config.yaml
n_layer: 12
d_model: 256
n_experts: 64
experts_per_token: 2
d_expert: 160
d_shared_expert: 0
activation: "swiglu"
moe_layers: [0, 1, 2, 3, 4, 5, 6, 7, 8, 9, 10, 11]
router_score: "softmax"
normalize_top_k: true
routed_scale: 1.5
balance_loss: 0.0182
balance_bias: false
router_z_loss: 0.001
router_bias: true
init_std_router: 0.0184
lr_router: 0.00177
n_head: 2
n_kv_head: 1
head_dim: 128
vocab_size: 8192
norm: "rmsnorm"
norm_place: "pre"
norm_eps: 1e-05
positions: "rope"
rope_base: 10000.0
rope_fraction: 1.0
qk_norm: false
attn_scale: 0.0884
tie_embeddings: false
parallel_block: false
extras: ["capped logits"]
init: "normal"
init_std_qkv: 0.0254
init_std_o: 0.0
init_std_up: 0.0254
init_std_down: 0.0
optimizer: "soap_variant"
lr: 0.00246
beta1: 0.95
beta2: 0.95
weight_decay: 0.06
lr_head: 0.0059
grad_clip: 2.0
warmup_steps: 200
schedule: "wsd"
decay_fraction: 0.609
decay_shape: "linear"
final_lr_fraction: 0.0
batch_tokens: 65536
seq_len: 512
doc_mask: true
train_tokens: 562400000
steps: 8582
dataset: "wikipedia_en"
Below are experts of layer 8 (counted from 0) of a mixture-of-experts language model. Rows are named router (the router's row for the expert), gate (a neuron's input weights, with its number), up (a neuron's input weights, with its number) and show model dimensions 0-255. Each number is 128 + 24 x the weight over its row's rms, rounded and kept within 0 to 255. Numbers have three digits each.
Before each expert's rows: a language model's description of what the expert responds to; "gets" lists some tokens that make up at least twice as much of what it gets as of all text. This comes from a sample of Wikipedia text that the model never trained on. Tokens count by the router's weight.

# expert 56
What it handles: The words a, an and in starting noun phrases or prepositional phrases in running prose, such as in a state, in 1856, a variety.
gets: " in", " a", " an", " In", "In", " the"
router:163127101126159101143175162115141162117174128116104088149118126142149095124137102121141105146152143159103174148090138139101104166131122160146138084189115127133126137130140121112121100109131177150123133110120162094102165099086142130109156139098126114170142111169145108109160162122094093135097157098105119123149131106090154124133115125122062103103117110141128094097098125133157156199139141167153138143138162093087102104100130096144154137081148128100117124129137140136169132100098156114141117082132131114126103145140146141117145156112139141107153100111113105121098133123146177102104100163124151093113125128095089129103181152131098113103150124125166127110151150173130112158149142125120078150151147126124115138123107119137149132129182127137081090153112126162129129145120131
gate0:153111108132121102122137161103125153124174147094169141136135109091110151149160138160137122175112147162097140112121129107133129086164158096112133120113101114146141130131121098093147078121154154118119145140118137066137157126111152096132180129165116163155115134171157119140130114125130110136139138157138147112135105134165156139173130147116175130101137120099108137138111162140179104136091145131149166098140085136103107084152129163093136064125140087109147111137134136173131122133114118140122131133101119104125144087123129116116116150111106146091122138152101102085098106074099096136127121101129116097103158118121152081103161080135094179140142109097159130093165123072098125158154103155092134134097141148121139139177117092124125093127138144119147131137130117114171103139159117
up0:157112127127120107123103157074139130156144178129153146129139154130123136143121137143121110118084137150108137165086132111118126117100119090115150110114130132115143132092128110153092111126136108102109104132135127129156090109143131125177134131145098160150125071130149147100204097132154120157138138121113123132132109129117114136190164143098168128134128119144117113165091126138087138148126082161081181110136074139105087080156130175146126092137154125118166135119118152126139159107091119142107103116079134106094128139116135138105098146097119135144120150105123143126096156141127146126159148100097133149046169103116100134142103124187094095163135100086179100087137122122150118150122103104093135127118129109140143134116088104148133090166122143127137148131130084143134129108140115

# expert 33
What it handles: Determiners and possessive pronouns before a noun, such as the, his, their, its, this, often followed by own, first, father.
gets: " the", " his", " The", "s", " a", " their"
router:150117106119140125153137139126101143179166108184110120147130123143151124152123104087153126158142155162114179090120131152123097117134119161127134103149154116138131163108139112113174128107142146163069129118090142108064131067100103131108146134098116140142136099165132143086141158136128087164129135132101118078127126108126114096120111132115095134101117087124123108099126114101133136128141157132169148117179167126085087108073094104111137153143174107136160159145161125116159087109109141107152107107129123117168110144166131135150123178129129134115144125112114119092182143124156122125088106174115155116067145159106102168122160115112104137088128138109154160104130124117108105142136122085093105122129146139165089112136098137139137135122166123151107118103099139151115125137119123
gate1:148122110108109090137147150160086145099121118139102105120073103100134135132076110100128144114132152096083112079129138114085105106111098142133122187141120125114154119125142126131089111130101147087124129105095127144124110123166126145150087141113151129119114132153172170121146142139130133113150143129119114091098164165145136141153134128143135135131114114138146142117087069119135149128122141160156163100081108136153124157114099133128151165086113115108102118120144146114110133145087131120165154124094126142104112104143101144093093109112085108163100216116120103118146145170125153107120127103123071126132105140093119169158111123159134118133121107090116131155091113097168129104131092118139098132172164161129141098093125120126083091153123124091129125080127171138105137152093142
up1:115130138152105123160160160166076092143185091137106118137135136116165154101140098100128141102134114098101131139158088108112085150105142129150056146093163165124133091128124119120129102151113156101123126138127112133116086111158142092140122117145119096148090132145200137132141149149125116121141141144139113155129161149158144136132126119103170130122157127131123097102150133162140119102131169138137149142141114156142133152101166147153107177093145100192111089117140116143101101148114099112087158119090136147135100128127102166139101175164114133147075159096126132084115120116114138141091154127128142135129104156120139100107094124153133120138119152092084134113114110110140148077111128158146072096128142175121144145126124070132139156112128131135124105132148140090129160163141116

# expert 6
What it handles: The word the, plus adjectives and ordinal suffixes following it, such as the same, largest, previous, 75th, 26th.
gets: " the", " The", "The", " first", " second", " same"
router:177139114116166111143147144124105117158162091174113099163112163150144144146150115136131112157150121135100173070128124113109102126110067147140167122136091162151126136102166114118143098120122152167140125109102155127085147102130109116113148153111124127118164131150114157081143143090112088166111110105109138111143139107117121128111108137119087152089142109156099096103150132127191160137116145135159130123121173131132109103109097091119129151120153120126163156167155151095139096115107128109157139081131100098168114138146116152145151152102161125114171108103112113125136128163106132132140122179133148114121139146104124170073134112100091122101159143125156135111146131163124098125159080065112097105167147143152125142133105135152125137123133100135101071129113135158140155162119122
gate1:118126151110094155139138131104171105127145087093104150188167109155108172110130131105092134095141122119137115127115147168155134156135122147173150145138157195109124143159126118112132114116126127106142159139110155123125111182144155142128117100124121116156060094141096096159115148150124122125109153092120086085130133096164113159095103124125127139133167122131109137136121104167089115161147126128145153098088098116181114142098118101125115140130161117131127108132138146132093096088115149137147111146180159127105129146081126151140098154144139135152123153114150167154144107148089149134106114115148136148186124125074131119123150140170146149130120092169123121129124149101124127129096162129150131164132127101085134121117129144153099152121181167124085128117095102132138084154163165
up1:112136123090148133135177137081117094163124124141137106156148087176128135115118171154123121150088130125130144077125135194153139096149080140164080150149124139155117152143136162123113126152149099107117114099112125092119145121114111154091107123105092111124130122119105098177133152140112098123125125097119108096111111099110103087093092105131151109139151140166119127150098094154088123119132142107160146179122109110146096119107128112113133072109101167123155147121122077109098121122115174113116127149148142125135131165101087151144117152113145123110114143103133137145142135115124157120130146112143119118194119128087123144150141171154127175134119120188177086176113135120162154180120136117105144110118127127094140170147120131116164140120148157164121144156118098101099110156122127